{"num_hidden_layers": 12, "n_experts": 40, "d_expert": 64, "d_shared_expert": 0, "hidden_act": "relu", "moe_layers": [1, 2, 3, 4, 5, 6, 7, 8, 9, 10, 11], "router_score": "softmax", "balance_loss": 0.00577, "balance_bias": false, "router_cosine_scale": 14.0, "norm_eps": 1e-05, "tie_word_embeddings": false, "beta2": 0.95, "max_seq_len": 512, "train_tokens": 239900000}
Below are experts of layer 2 (counted from 0) of a mixture-of-experts language model. Rows are named router (the router's row for the expert), up (a neuron's input weights, with its number), down (a neuron's output weights, with its number) and show model dimensions 80-159. Each number is 128 + 32 x the weight over its row's rms, rounded and kept within 0 to 255. Numbers have three digits each.
After each expert's rows: "gets" lists some tokens that make up at least twice as much of what it gets as of all text; "raises" lists some tokens whose logits its average output raises strongly, later layers aside. This comes from a sample of Wikipedia text that the model never trained on. Tokens count by the router's weight.

# expert 33
router:044160134140089169125130154119084144093112101131134124143157095138116114143097151090071125110138142106107101159121063099154102133097124134150111106104177106163062127154085035152159099124095142135155096136108134164157108091111115140150130113
up0:145114129088132092130141116062153148120160108112086133157162157149203129117129169152094134141129149109130086056141217086121232119155077145125146128112141106168127199111141093193127183096092108136142119084133161150142124100143144126134174125
down0:178121120114141084145135123176116113138104134105106140220120197115146162141181115104114077189070070111142138169159170092124154179101074068096154138160152153125147135164108116159116102149065125127136145171081078138083121100151157071094119134
up1:093126096121065105196093134131160115109106173094142173179133179173119145064087142164099083140088152099089098133156101142128139129127107163148189142169168163134112112121089166106129166126106167087107174129084142125166151110127016095157086072
down1:087152094098130106115122117125147153049137101132168149157089098091150126077108118159197107158105132167136127136197115133118153107189097089131145228110129107117125107151194149158115171133161112175127132152091098108161095084114073046102138083
up2:081133173099054113125088096161183148100149112149138131160101112136153147117131124151125103150158179167136172162188139108120117154172136144163122172108172176153091125145056186155173126149177121158087105110095137122085082169083139092107148150
down2:149105151167147119160149075144128164156119138107059173167128165134118100074102127127151135126138111180088172147128091131095135149124095132074169164150195113122162110165102161112210180139116183121111146128165121071186176101141121175105112100
gets: " the", " The", "The", " his", "'s", " their"
raises: ",", " and", ".", " in", " ", "-"

# expert 16
router:136140157127095163140152138100140146191139128127173130155144171095197109158135134074117133102153158138079106090159081182121172178068131174069142089104173093158081103140120104127123083186121128136166076139118106114139140082103099117154142093
up0:166160139159154072123080140157152142115063113166133138161178104106147167152097138142083146177128138095175156129138124104140141129120164128151145080178147186121122156117115174104115143121142145137140156087120135131161125147093127065199101101
down0:100121103159149116043176061116049127123147178106161133174101112136154126148130109102123156130138133142143144150128134117174101065127127132112138130150083088166102179176075113200078105134155140137171129121109136207111151218176127134109101123
up1:132096082128103073082090137148160183126117115165101150197164098087121139133136160083097121137127161087174058150141137049125142133132091133161178116138144121132109100136170105124168155108117158055092088170106155116115064145149168150114129176
down1:162127138075179123098117086136136076083143080155125145132119106119104126098177167126119151169100097135048115055158152093093131082144100110128168081118098050171187182179119129147064190120059187093133131131151096190129132152097097160141129134
up2:212138119113129102131078082128144161093107097200130106139109187150099158156119130072071129128152143181121113188129133061116090161107128108129102166117117196142071123129124077133103135116121095145103157144069169085113140103151107168179090104
down2:129111063042109180136145133127125103106076132138131132055139159111230144125119096144116146126143133113102178137121102111135130175125123088123155108143197212079079127122113103141182105084158147120119169143160135146128135117107187182098108168
gets: "5", "4", "3", "8", "6", "\""
raises: " and", ",", ".", " (", ":", " in"

# expert 37
router:142173113083109108103171141108165177089092119136152113177155099135153122167184091079201154110131051150121142167081150109157114112103139104126071083120109118067119104114084125113146121189137157187124113086131117127103154096129181167173125154
up0:134144105158111089112103118137085133079142150135096074083163127148112162129138103099058052150112109105126139114130096158093116141169081195116145143130197148136185191110162146179150065097092156151054173095158123140161104153147163147110171045
down0:156119096048168127140083188134163142127160110084156138107130110091099121166198142095123179212165177099126187077136135119114072134058128148170130140156051142144120144100082170149157123200136070110153193108157104153162148133114111130098151124
up1:095109126162095107088102170158112127121158044093150152140138095102112130122159138133168113147106102077139175136079117140145138094178165112074101168122096186124119100103105112102104167153085116189157220140139140090118128188111101170142169147
down1:178126119093179121141182158175122120123163157126119129142112087067118093089100131166093148175090172117114083129104127129168185143164170109148128132072123086092148124132062078149138081175160128121090135189135159125096133153103072086091135120
up2:157166114094061156149144158124095121130105182111142127180127177159164055208110117124165131136157113121113126124105099088038130171089081150116157109150132114111131145110118141172118124119080112106121137097119165165161177100159091129133109120
down2:172113078079110122126129122165129106101152161140073124154138138153201105176115112127113157150109078143115117129125138116068142130132112180168146115164116040159135154139078130193112165117080121100146110106112081174068141137109103128095091110
gets: "|", "-", " to", " for", " with", " by"
raises: ".", ",", "2", "3", "st", "4"

# expert 22
router:125155144118109131187146132085059149062175100087162147057128128138115058189144083076134163105110100169084164149141125149170131118134068145000107112132117105158157156149153130150139167138103176156102126170099152064155120095140104180136187106
up0:147105101150166099123103124107113165112198160121143115159127095160173212169182093103107113130099148102133116103121122074151132180190063081112111119128159124090153127174162101144114108126118179167116143155150108142101070106070133148060165137
down0:204107118145141129053137103117116149127055151136157117120140135142139133113099099096107125088134156124107106143113123137115190135096143079142137080154082138138098078140099167137154103133125073113198137112130117158104138135170171119138164097
up1:198073191150150070109105099147162150140109128123122139142125179160120136137145057114179124163054139094072092093108162127161092094130113154121164171153128174125109140159160115171160150147084146152190139100084106115129091125082107122144155149
down1:102173112134085084120113096128178120118119155122095150098110190162116070075121104110087139094096138151095168067152158120123083116094103200154109129070159125084125143159136102165101085174125097207053141084113128102182166118106133126139119116
up2:181153090115062105119097125122163128128119077080118072100106166154095131116155157121163141101091090197090158161138125146174136115152164121183167151115110129158185099097196169125131115108165092177195147149079150145157133159177136087128131111
down2:128168135116134071130139099121115160123110120186165131138101139134192147082150153114143133097171080112125122032143106131116152113106101112105128129137091105100142130142084118113148155125118121131119151110169116132083125128155124115095111121
gets: " |", ".", ";", " as", ");", " /"
raises: "c", " Other", "ity", "ater"

# expert 7
router:131119155123135081129121118127118132116146154146130126113122086090133100126130118119126121168134084100094163166189124123093097141128106152167135146096180155088084136120087137116132161076104134114125073138153143139088109188124167134148154094
up0:183116184182129151120106116161070149065148088077133169132189142164092126107077147118088112082086103114109109129111085119104105130152097087161122092119112148157140094092126079135100126087164110088163125194163164107095131142082183148124180099
down0:122110135074104154087066070175136119126144156097138111094165172053076121123185108088134072058162047124145136122090144121135064172083047107137078187096079137195145167125109092152123150162131113127080154112160126127135154146154044137153133132
up1:143194111096118148128158130136085161136123104169145149120105126164131133148093193142070121098073120105177150122143095149085086166130159111192098128119087145108135091098108129141066124089127120139149108112134138163154108141136136077120136103
down1:114129129150091113152135134181146125193173134147092111127089108074142144055087129130138089049104099076111149104119117138125191118152186062115091132136122134162116094134138118136086137111096136148068142103145132112144118134163162154169146145
up2:147085120131113107173066115141150131172133133175154113092147147152127150113093106114108071141129089043146104122082144110126091099102182213147153092074155208111152146182107116168155073118140134101138092157106158100108124083169145158080181102
down2:111128156152139140101137124108122098070192214116185144020207088151090113138133099170156113157211124159097160101126139154154127096108171105136133165130112162152149144125094124096078155128160170155023126163144103140133111158174157122191090110
gets: "6", "1", "7", "4", "2", "3"
raises: "ing", "m", "is", "ant", "ish", "em"

# expert 18
router:135133120099113119164193147164108113087153080111126103145111157109141146098131175107145148129077180145101160109085065151170139135136090131146129073106080174070095164094133096118087119200062140128203064115066137195181067096111198140091127177
up0:071115072102122144125141169150088142149114155092116137143139107115111184137102162183135081148092164057137071144164105107148154198132190132098155132098124123125236225173054115111128097182128097125165169192066151069154137116093136121127079094
down0:127136114148109140151118149121117141150154105150156149177134136082122175200165121193147160112122120231143150130116148149105163147121113152167149133115097112136147084094191115147075170089156178151111137141081168151118125075177120158113094092
up1:124047113063173100120124144093106082124098131155115180101159154084047119111195162132139100094146133044124124144114123137146128211134139118164159145145092099108145140096142131080071091151119126137102195208095126175087114126180143125104165156
down1:109127134105080156103154100161095130204103066096129116098117091099102142144159180057137091137068106106114217104166065142070122125129142075154159102071108144193101081126164121114088150128133169112089150096121159069162112204112172120138147142
up2:141058126160131213145176130128063165199121118105066142136135081110097141172110106158099106124054093063132110159084126147082117110142102122130142093145116077170097119091102077186149112157163135118161107134087174146134121103171130140127145136
down2:114113177138117128110162105061094133113092103183118159121187141175108144211183113155130169137146051103130133135157100114118113093130088142119081126118089086091168137164110106154081129175111115157170181080119124130112107133159178153075134184
gets: " ", " (", "/", " \"", "(", " F"
raises: " the", ".", "n", " a"

# expert 25
router:102170075156116058121175126149149126150103137109182142150171174132161120157081124118122139122077190111135134127141087151150145161121126071136179142190143074103123150111140115138154148102118157123143121166100095117119098125115109091161073116
up0:184098207133085140138096129117107121103137099092106130131146174145162161089128104192113141082162096114136130118149080159153139076177166134140185136168134172119170093182107145115141116097179121165110163060122177132113138116099140146116181143
down0:148083151100079128188086166098186171136137161087149113151108173139169116114106130187162183071130127141141149118115170097118113076134072138166151114124173094123131109165132127141125094096170126107100125120084147114117156111044176155148112125
up1:180083140122159178125136101198142101123151138116134155146122130169147054123134115157052146170140116153165135110062093108130118169121056092107156135145095122109113144100118163077088130132155154144142169142159098087079126158197079109139121160
down1:170075183111135184120124183147161111156181157111117128093116154144098179096099139089133132127098156107128069116142178102123097137159120168116099167093169207128078127152119141141069119115111119157078083095156094096115161083120114179130158118
up2:161083155072179102103140116122166123080095199151079139074147130140113127098120069119163078127211161163148112106092102155101112138120125112109117116172179238165077160079143150106155107121171128126100186115132177131189095144102141083124095197
down2:108108136127117158137149127141100154177121142109096116161143095161105122156109103097162132137101126143149111137199151128102105153160142106089177156142118135110087185087138149143093161125205082137141143163140085173132163127116116135117121112
gets: "9", "8", "7", " F", " E", " G"
raises: ".", ",", " a", " the", "-", " and"

# expert 5
router:131127159166123160127139102113134134174096157137163146133112132119079127127086141085096121203107062097195120110147159097127159193139140162145139110192130127062134108095123093135137170187065113115110166105111124095144147084132157128186138126
up0:075129122164124137119123136111114134104135110119136149108152130079158118115112158121108188137141101107176134155115124142100143138117085138200136136079082133077071117191154179123168121166172076128134178083140147176090176173163112076086186112
down0:138060094173069141094171159101099111085128146149149116106149208142169218100108105111111147133141172085134135166109064110150136187181135149158132132134073141143175147118089111216152129122181137135169086130102154116168155130123166124106136093
up1:173173110143084082101160174111117148142117096115126142144145100110145115089111115136096185172103186129096096107084121166093077152174125166115154058133123199186103143164172115124136133136105131173132126131103101163124171118113127151095122113
down1:116181181127134140131165186136090096098147137213126106181101147164160100105184147143090137191137114116107123122154142150145126121152151133146077145145165096126148135161141138167078141146096164140120139178134082196117143120113127134146173110
up2:086144062136156089160135105083137133098135106100120105139080105098069155105108096129140117103124093121112134115179150144138084092168088159150111136164061159103090114123123115148140105165126166128142118160094114076164078149145173099075105162
down2:124104136116115201160092173092084114138102090125117135177115101082120177126145186131094140101103096102142176137107165074183139141093178077112140142113158105191160156135123161150099110212195124149125106079098112116111043173084139110167158113
gets: " |\n", "'s", "'", " his", " the", " its"
raises: "-", ",", " ", " (", "2", " and"

# expert 32
router:143192096137186119168147067091099095140139170133156094141154103088170114114112099105163124156116120107145124079091090117154083114058111151093108090122141116170149127075132101155126156136153186147129143136083152181126099079137183197129177131
up0:076088086158056123128150144134141143105169078104143114183112131136145181072121164079147060164167146169102100142121129142137117132133132101158204084123088092136160155128197095142165092116142100174113111058101218138109163165064173138156110158
down0:115142208171134112101153170138102105107125078065149110184141109166097168115170164124108093135137137090134134151105098156105169113054107147126124113084149108134111094169094113081185139163150089071104151184110112169105145151182136131187142096
up1:171115087099114115122149119173140105123137130140133163222124174154146123093147145148096179086149120103157112149130124115080161195095102107067125160158167088105107170131133145112127144092110151129066126099124092146114108214106116148152135083
down1:148175152099128137168143123127126216177134062136161121059080151142079194178188113109118163087101112118125079131133156107111145173111098070072106071116064098132165149122116143178109143173194150119121180129076117158116122085094195151120136149
up2:178114110168113113072141153151111103169114102147157130122135053155117069126102123145112155160154121051119116145156158117075115079111189101107182177167176090157171137092140084150136125093174141112114142144114129146154149114173089131115133080
down2:151139137143094159140109077058142120082127037141137111135136126129131154148088136126131073161094098143123097100155114164104086084123137151103073110122110143140127182158146141134155183118093112129102138060151126111157169110104061180094074113
gets: " a", ".", "–", " A", "A", " an"
raises: ",", ".", " and", "e", "a", "'s"

# expert 19
router:186152113177127144148157154100116105193058153161172133123027136161095162152115117110130164108091144132138119087178128102178094120142167199158128120162069136142172071116145176128134086115174112139150146111112129142161131152121137099125108115
up0:128117115107157116090100105051146195125152095138090147144082106106133115124097106133098126120096152075142111173160071157090096156098118162118106136153167146133065155191111113125142120144145121126168156121117106149187164116119093051134113129
down0:110153129092126146114144154119170151117129107086177149129091156065083168137133152150165093145137121121107104181130023106142142147131164152068141153099206167186110067113102152141138097116136113162086096098129150121123092142118099112134149091
up1:194107124148144160181131113064120061159130137103126124117145096125159118115144126098101117100128152146122115097125092177082119162125164124172087120130142198076138165113168164091173131131137064091174145137132127116165144131147173125096155098
down1:137154150162150176138199121032142147152138084115155144105132114165159070197131082104153124095091162112099139135099117172187108102108163089142158097065147197169169072120154151197078166131146123172103065174166113074106085098147134144143115166
up2:110137092152095130132131136126186096030124125151135121106111128093100115104158141147145147167127105100137048139127090140079140154168111163104125132103102121168162092104207156136159171158107140109139168143155125150125096152098086121174166133
down2:128085163101096135103152147117097111106135126145106102078145132119101147145164124108164136113096154145137234157149108142091149120115148133133101135082168106148116094131161101095136143126152112159172149119134120154178075158151151122160115136
gets: " of", " to", " in", " In", " with", "In"
raises: " ", " the", " a", ",", " and", " in"

# expert 8
router:117158135099190152139169170177122121142183182085139136066108145134143102091098086100169120127095183102079118188161145164144136093137100113040119191108092110123135131084144178128111192072147220158096126149210128150148092078110130132092143118
up0:092106118143149132056043179174100130056102126140143172103099123102165130129148107146145142171116155134143137100195162122142142204063126178163120132183132089156113075067123163123140072167084131138148089142176097189120118125176068096103150123
down0:060093132134097182134123132152101150134173155107166185130126152069115134112122085111145185141087158222170158137164142139166087106112158170102097175123105119131138117081117113126100101138095140103096042105162142185121110128132065101038080120
up1:081214154113157130156106083123098132102108193183109148130162114111142171122107194143093085111115108137186096166103127181113075090114161134130146076155099098109103163124161093043143114156055116129100133145122089209199147125123074131103144123
down1:133177137077119106149098119106084170162050136130111133104161121146092086120109130105071152177113136111069138153106129131141142109123193164098101096102129108153099148126117089140086153032096169152098107134064123189138142129151147120154137082
up2:147138089103084156112087104161162111101110149136100125180195106145128102068089146132111116205235167156104094095156105173103164122052155194177107084127137118161116077093151145111146141112082128124098127141109202143102112117120080127095098170
down2:115124089118104154159134129093193120138144131177154123079085116122141095084105101088149170141153157124116154150141193226129157147160169145149197166165137081143142140096114149161113151145150122172149135169108174127150110081114124137084071137
gets: " D", " B", " S", " R", " K", " T"
raises: ".", ",", "-", " and"

# expert 3
router:078165163134117157154209103137135124108148102114128144130099140136114083161102095122162169115144094118041188187125095100179109113131135156099104137078156168161142139098142138100190132182100152094101081130174138157134159121106150155112136114
up0:119117174074098147105157117121089159149155084057040132097119072117104133144107122139118188123129174164130151127152087102109124085124075178059065108136100145161165140132145188132175101135144173072108135088116185139138119117108087141140112124
down0:088190084107094111135128144114124056085124112129165118079176147171108129145122152155161190150171119142141133122171115147193091148118098103135097129096093201173164154097132145128093077137155109095125106102130120086080160095091200174148150069
up1:096094113158114136202096159134126109141135105107138094164120136101147121127148117160083132140109194169089086134114138137152146082129165095166111153160124103095131139139187060198114044123080130114070123122136154148120133129140200139059138088
down1:122116114136159142094125129111135134126165129095223162122124098156137094142124166096132177108145170083140114118106192135136120160122102102117175158181138137180096152099100137148144094153104167125138098161121073122156122099112140169109137152
up2:131109191130148137094114109113127135139136078127124143122124140073079090124099122123081153109187073128120088101138152056137100091121095160092138121169142112138124164073131136145145112126118196100142166150110158142121081139144175080142093154
down2:120158200083097145171122074082117101133157078156161154090134139241133104147110170184124118119134133107109126099137184118113109083087149202103130129125121172111080142114089103118088095169144118166089125137128127140102135122128156083092149138
gets: " to", " was", "|", " on", " that", " is"
raises: ",", " and", " ", " in", " the", " |"

# expert 0
router:212121154176103129118128156110120127123159173152103132143171141087154164179170173110172099092140136132110188129135073145138106098120126099155080086112160088136093069166133149140123142144088131134064152116075093185195158169186129152145161150
up0:111112180089136139146116124171163160122169113133129112118209089101174134118117106148132115056130169114151150130140133178065171130129141157197133141179164101111170153169132148106099150176082105136086128101090050118069134141124155163138110108
down0:164207087188125159138091141066144121113122091150131123137113076158117097090176151076131149172161132137141113089085118114158091132111098074065082057131097185114111136076150153133124132121077136142099140093159169098143133158160122129058125159
up1:100115161114158129101144124168135073178138159136088078036126137126129148117170128063148069084123183115099158118109164156135135121132110085092152150087117046153111178176186144104178106117167102087148094103123086082114135111172137111112152112
down1:187099195129155155193078156119190144123159154121095094187129123118146109105144202179126139069098156157154132190107161121147149161103136119158113063119153125092103111112109100169142092153121100147185145138163108145136128224180102126123085088
up2:133180161147167165121166168130109108104106152112072161144109115132147124094102156139088084125150171157139103133164113167151223157156129176133143107100148119142159163137151119064118145154116139222104140092213092155108070137061081134163122151
down2:099132119120127109078140131075158106117102117135161125154108174117153071082150125193111172156147126111095136127094122134191096127129166095099073116151083091157124109189135105150112137097084114167098090139142167119141156122114044127069149127
gets: "\n", ".\n\n", " |\n", "\n\n", ")\n", "=="
raises: "-", " ", " a", " the", "|", "The"

# expert 35
router:152171153157111083098070156071142115126081136109073158100121116159189150125117174177117112065138140166091121152170147120113140166149108118134101142098153082155134090149111145151055070123172151110146103150107104124169084123121118117140186097
up0:122100142150225094137154119154149139058101070102125120142063100068159090172123051137153133188168085146169122171139078195072150134140197164153094117118103122131099199096113129115170095075114139108114120114125147087082140134065167161102135175
down0:134091084178129072155107175145170175100137126165053145112110105171160139117115112152118143182100116090172150085049148136154132124101195117086097134114143133122149108199092075123183057136144122165049122118135146162135167086088191151137185143
up1:142146088143157185122132141159104159103103131129132093088124143175083159128073151066142113076084139132084113080130156143148093101134120101089171131127131133129160108145137101142101084124138141125206089088040139145156149118064141090144109129
down1:142152155127101150130125148139099154121175153132144129129114161189088099120132111174160072133132154122117111024059191103124101096170086114115171125134103077161091150144149138088121091133138175177199134144125134101129197123114087168131119142
up2:127141173132110092203173137143136131187177123148108180130132102119121130133148113145111108134109078130150119107141138072111066126160103162157134095140141169095097142122165184119170087167159125149148153110178098122082129095091092065079196176
down2:135136141168132179152152154144121142068197158141159066156108099111141115143095057151091120179096100163140114115130084148153119100113151104189125119089090106171203076128091133134127131106081141083140125144103138076162117179150171177110119162
gets: ",", " and", ":", ")", " –", "),"
raises: " ", " and", "-", "\n", " (", " In"

# expert 31
router:090127198116146135164096151070125119090142118167125195172074158118155128146083164181097137107144109135112158132127137087126143170132173134156139151131102140167160142156067081122114075197068097131129111128111129081101074077141104108154172138
up0:119069151100133104095094149114108129164124110136124097129079141102142065135113078032131147185089158090147115119105128091130130144096129132185149174134165052118071171153129214131125114131130145098091133108110111102065190137153185128103126201
down0:164139155111171104082154152139109084109155180180111172099162119156120068178128097176132158067111132158087168104125098174147177168094134143200118122110122069162109126189122062170105151120119110116076139091150089135135127179127150125143116164
up1:102142138134137115103093130110184102083150105112139055141095089084181162068134110087149112132089185110164074167113140130151100105113098158146092115154124139137092089073148091100141150130122193121066134133147150090181106089118109163159142157
down1:141083124087188113163078096162151121112163174109119170091085082156053133088096146110104138160153104127153167148088153146196162111125171099170136082114151107073086106144160196144126046119165098094107163186110137107149139127106125163172107124
up2:144125142100126126170110139140134052051097131112132066161148146150166089110107124127124147117134125119146038079148137087105123118102169173129155174116126152151159165190094135111166105195062112189184171145120119143109109117141135101120103140
down2:156156135118083133121161125066126132121176135148143101143097105118149113166167122102135137099125197174079157142122109213109123059154065137129120111118074133132162188133153116175108153131111086112151092164095107112075064111185134112140134136
gets: ",", " by", " with", "),", " and", "\","
raises: " in", ",", ":", " to", ".", " with"

# expert 9
router:130169075102160118140143147131106088149048140066208134114110106047161105093093170146158132200118122127151141113136128096161162133101187137194079104128134104131189172079071110148178094180129122138137136150117136154164119058196156144158138143
up0:145124133143135137091126148151171102130116108136107158122117073071105067167144119157091092131149086069169142088109079135109131061110083114123119104111141102120114146124119195202111132110157124169129138104152122110142129135105066087147085097
down0:110157194095113156152140102149104203100150133164084127138186103124156120135114140112125111088107063138147098108100156099123108076105182118161145167142152187155042126120073127214150079135175094135141122088150129128127117138087034129070131118
up1:141112102149139132133140080153105091161130132083173151159172137121166070142160113085098146128118091169126108161082140104148086157124105087089137135210125105118123155058179131125128100099091101141182141125149082108117164100137123120150121171
down1:076140151131129111145114117124097140150089132110145098089107121120136115133148120181096065173094175124174158129186104118158112063112123109088092134117136169146095176100102091136136128097136098132160115131162126070121091147108088122148074123
up2:095174125081159090136099135124162083096107089098054110146117146123123200167121108114114144121170152129130141112107152087117104086138112094144131125093146120102127131098135140128109095128108131163073104194108158100142166114109148166131119160
down2:121148141103160166109178122108085115143177169151152164094105109119121146147089184092135138145127159118128111130096154181097162117156066098145162143098140145100120088096162041134143174152136135114078167119150135168157091085179131150161127077
gets: " ", " an", " a", "%", " one", " An"
raises: "\n", ",", " (", "re", "\n\n"

# expert 2
router:143084138137094185068133109115139154139076136063151086113137141130136180194177098092110139190080099120129108134104145087184128160089098148100082135075156138165134123109137168187172092103140116089146137143145140136144119138208135090140152104
up0:093156186172148098135165097103158165153130108127100158148097202105105054163125143135178121072092140144135101185120095106096157118150118158107119097087122174143113126088171147145204140082172120077121104136140073141136162092107104121207156107
down0:078156102103139131116142122106106124143164113168119165123182115102155081132179166109148154129128110140166176144174080156117114129113131153124118122096075117140125180107224082195091065078153099120107085140163094133115113132124115120114252099
up1:110107142072120143146148131167164122142116108137115133158098146108181112135106140119116087163114142132127066118098167143198181137111088124162101075180083168168167118156139119134129078110111075127138151078077107185139132115141083111135116113
down1:095180138092166208150153156130106079133098116116082136139120180152128124150101152130082129202112162118065090146110118140165150090130055122168108108086128107101128130127157114148172088104060137168153114102170168138118121131105162161122130146
up2:104117099093079126155139172112144141110196118119129175178132096129103118119096074130123157112128165067134125120190123121119136114156107130142081089107173159138144177095211097120161127087061128152093182189127156124114100132162104146103187120
down2:124126126078132114169125146058090084152142123106156136103127163108130144158147159135148089094139097150105160142202053142142105151115115109121159114147175103139130115154088084162114086147122115141155066174054118073197058085191162089161151133
gets: " in", ")", " at", "\"", " from", "}"
raises: " |", " ", ",", "-", "/", " and"

# expert 20
router:103167192128129159127140157143118138091096105162168105128179084136156131079104105123125148105107122172071162101142133112183071175169160153097147119137126128172100095166076122157065111171097169143101133106132170081137160109165100168157101111
up0:108071089123146170138151149089137077146191170136159100117137131132105147088144163134105158120119145072155121150115127128112119109117071160131190076175140170103122184070088103129183149165080128156116153154130157081089172176161091097095107103
down0:181167148147145122135127100044146085108171132130168121125163132160128157143119164166149090098115196126099137132131092129097110116105113137099119156152103136129080154170129153185130111149105156147109123123123121099162164141149132076164179103
up1:079163122084122093097130161195128106171106032104079175121138090132091113089066167121110104112116127173134103103166091088100119122113174145106098126071158095112108152119075137101181097149167185137140139135142139091132149097162132130166092127
down1:094155168065097173175154111142138133107118116148075208159147166084103139157134135118145162141159162147101150148175111097166125127120067147169136197135118176116126159147122163172081094147170149158155181087132129168107142161089166123146132161
up2:121183139153172118098153150158174126107086132137083142081129112108115150113085179100145106128150114172139143098060105079137081122147126152098106081131153138061143143155149097097111092105110118127107117086071169126150152106120137099125125095
down2:151140131180149184164162143177133090139105092137097116132117089127141095113099192195177137160135133154218083060110121131132149139104114156148158145141138134093158125184150140102163115137108176142098136146103127181152174126110092128163091113
gets: " of", " to", " for", " by", " with", " from"
raises: " and", ",", " (", "\n", " from", "-"

# expert 39
router:120117104138143168099096106113085096169110199173153081111105084139194098125076153114111096150086119131114161127172173142139139076104151161109112146103135159214094106147148076107197190129182137111119134131087112092157119119159157127133182088
up0:113119098129102117127131123158151097127114147088145147077138172069143153133102111117175123106115098132168125186004146172104102103099115098116168088151064112142144069165106084134180084122139151147132175161122078034120152138161125152153127130
down0:090096095101113059156134125238149136148138136119117137120122157074124099096141133154169138109169104134118154154137119116131152123168153140103140132141122148080119112117120107129116066084136120133133141133091143119103117135132069132092096124
up1:154079141157078082172113096155111171150142145168119107132126077107118143073147125120123147138192104059125139158163084134185124178098119155175120135098082097115180112145135096148114150100080145124135189156071166090168080142131096117116078034
down1:085110095151147145130185136110136143111104180164186134192121116127126136093114112126139181159095166140128132155114110148131158119079074218072088123092116128166088148124098125127069136116139122087124094119134103160152079158161130172169061165
up2:178163142119137115120134142116124102144127140094151101099155123105126066110158114108096117134104086146141171107155147102119106177146102188097082171117095157098210166145109066134144201101111134123098151161106102174108057111136134152184129162
down2:121130151091086104176112146180139132115093068083171139096158118131109102130224077068100082183134166172133076148102166136127142097120110080175156127136035122083152109118118154142142077128158081135160080137101066125158108066095079113155125175
gets: "-", " of", "|", "=", " |", " -"
raises: ",", ".", "-", " M"

# expert 12
router:170169107151098117107079125124114092180112126131157103072098124102142143147158142105135108135078188110110141137132118134109174045139181119171100130109128126182138153153153171184125103135200132119093079181103057079143129128140134153130117131
up0:058163105099110093161100125140109168087145128147173133150061087122119080078105154099101136074117104084092090120149160139084116078189126104153117146077148152149123190126158083144137123149154061149119158168057137112138106120109115144174131107
down0:083122151164169185103193116110198132130136145117103125106050100087132133154067166135120128149139120082140159181150141180197129109125104104123170113111129097142130123124127140177061104175163137113109082139154096123068100131075137163117181162
up1:125121165093121100158122129176110195105119091157116100099172137184152187171185157122114120107128165117146186107116090152106194117117106107148196114144107142101130128143123118159143147106166102065083093123101123167106153122126131137121109182
down1:163115123132135089085186099162134140148116140155128157185098133145158117143109162077094158107107085134167182122104162115129092117133177153162198089168064133162105174147062140085072134125133128170127168164098139162108107156075099190112167111
up2:171097117122078141096099038180113191154102083163075136083171108117113138136117139120107150084132114108117184101135101109122101114089108145177163096085157070166152105098090136128136121158190139138150114155118160075129057146063099208113140096
down2:071127080051047151098114103123099106160073115171240137071160114111133103138112104184166171175150093101126132142120065128110132139179142144147080114137167161133117142141104138116155118116198105116102177127083134104066137107091140168068133133
gets: "0", "9", " it", "er", " team", "–"
raises: ",", " ", " and", ".", " to", " the"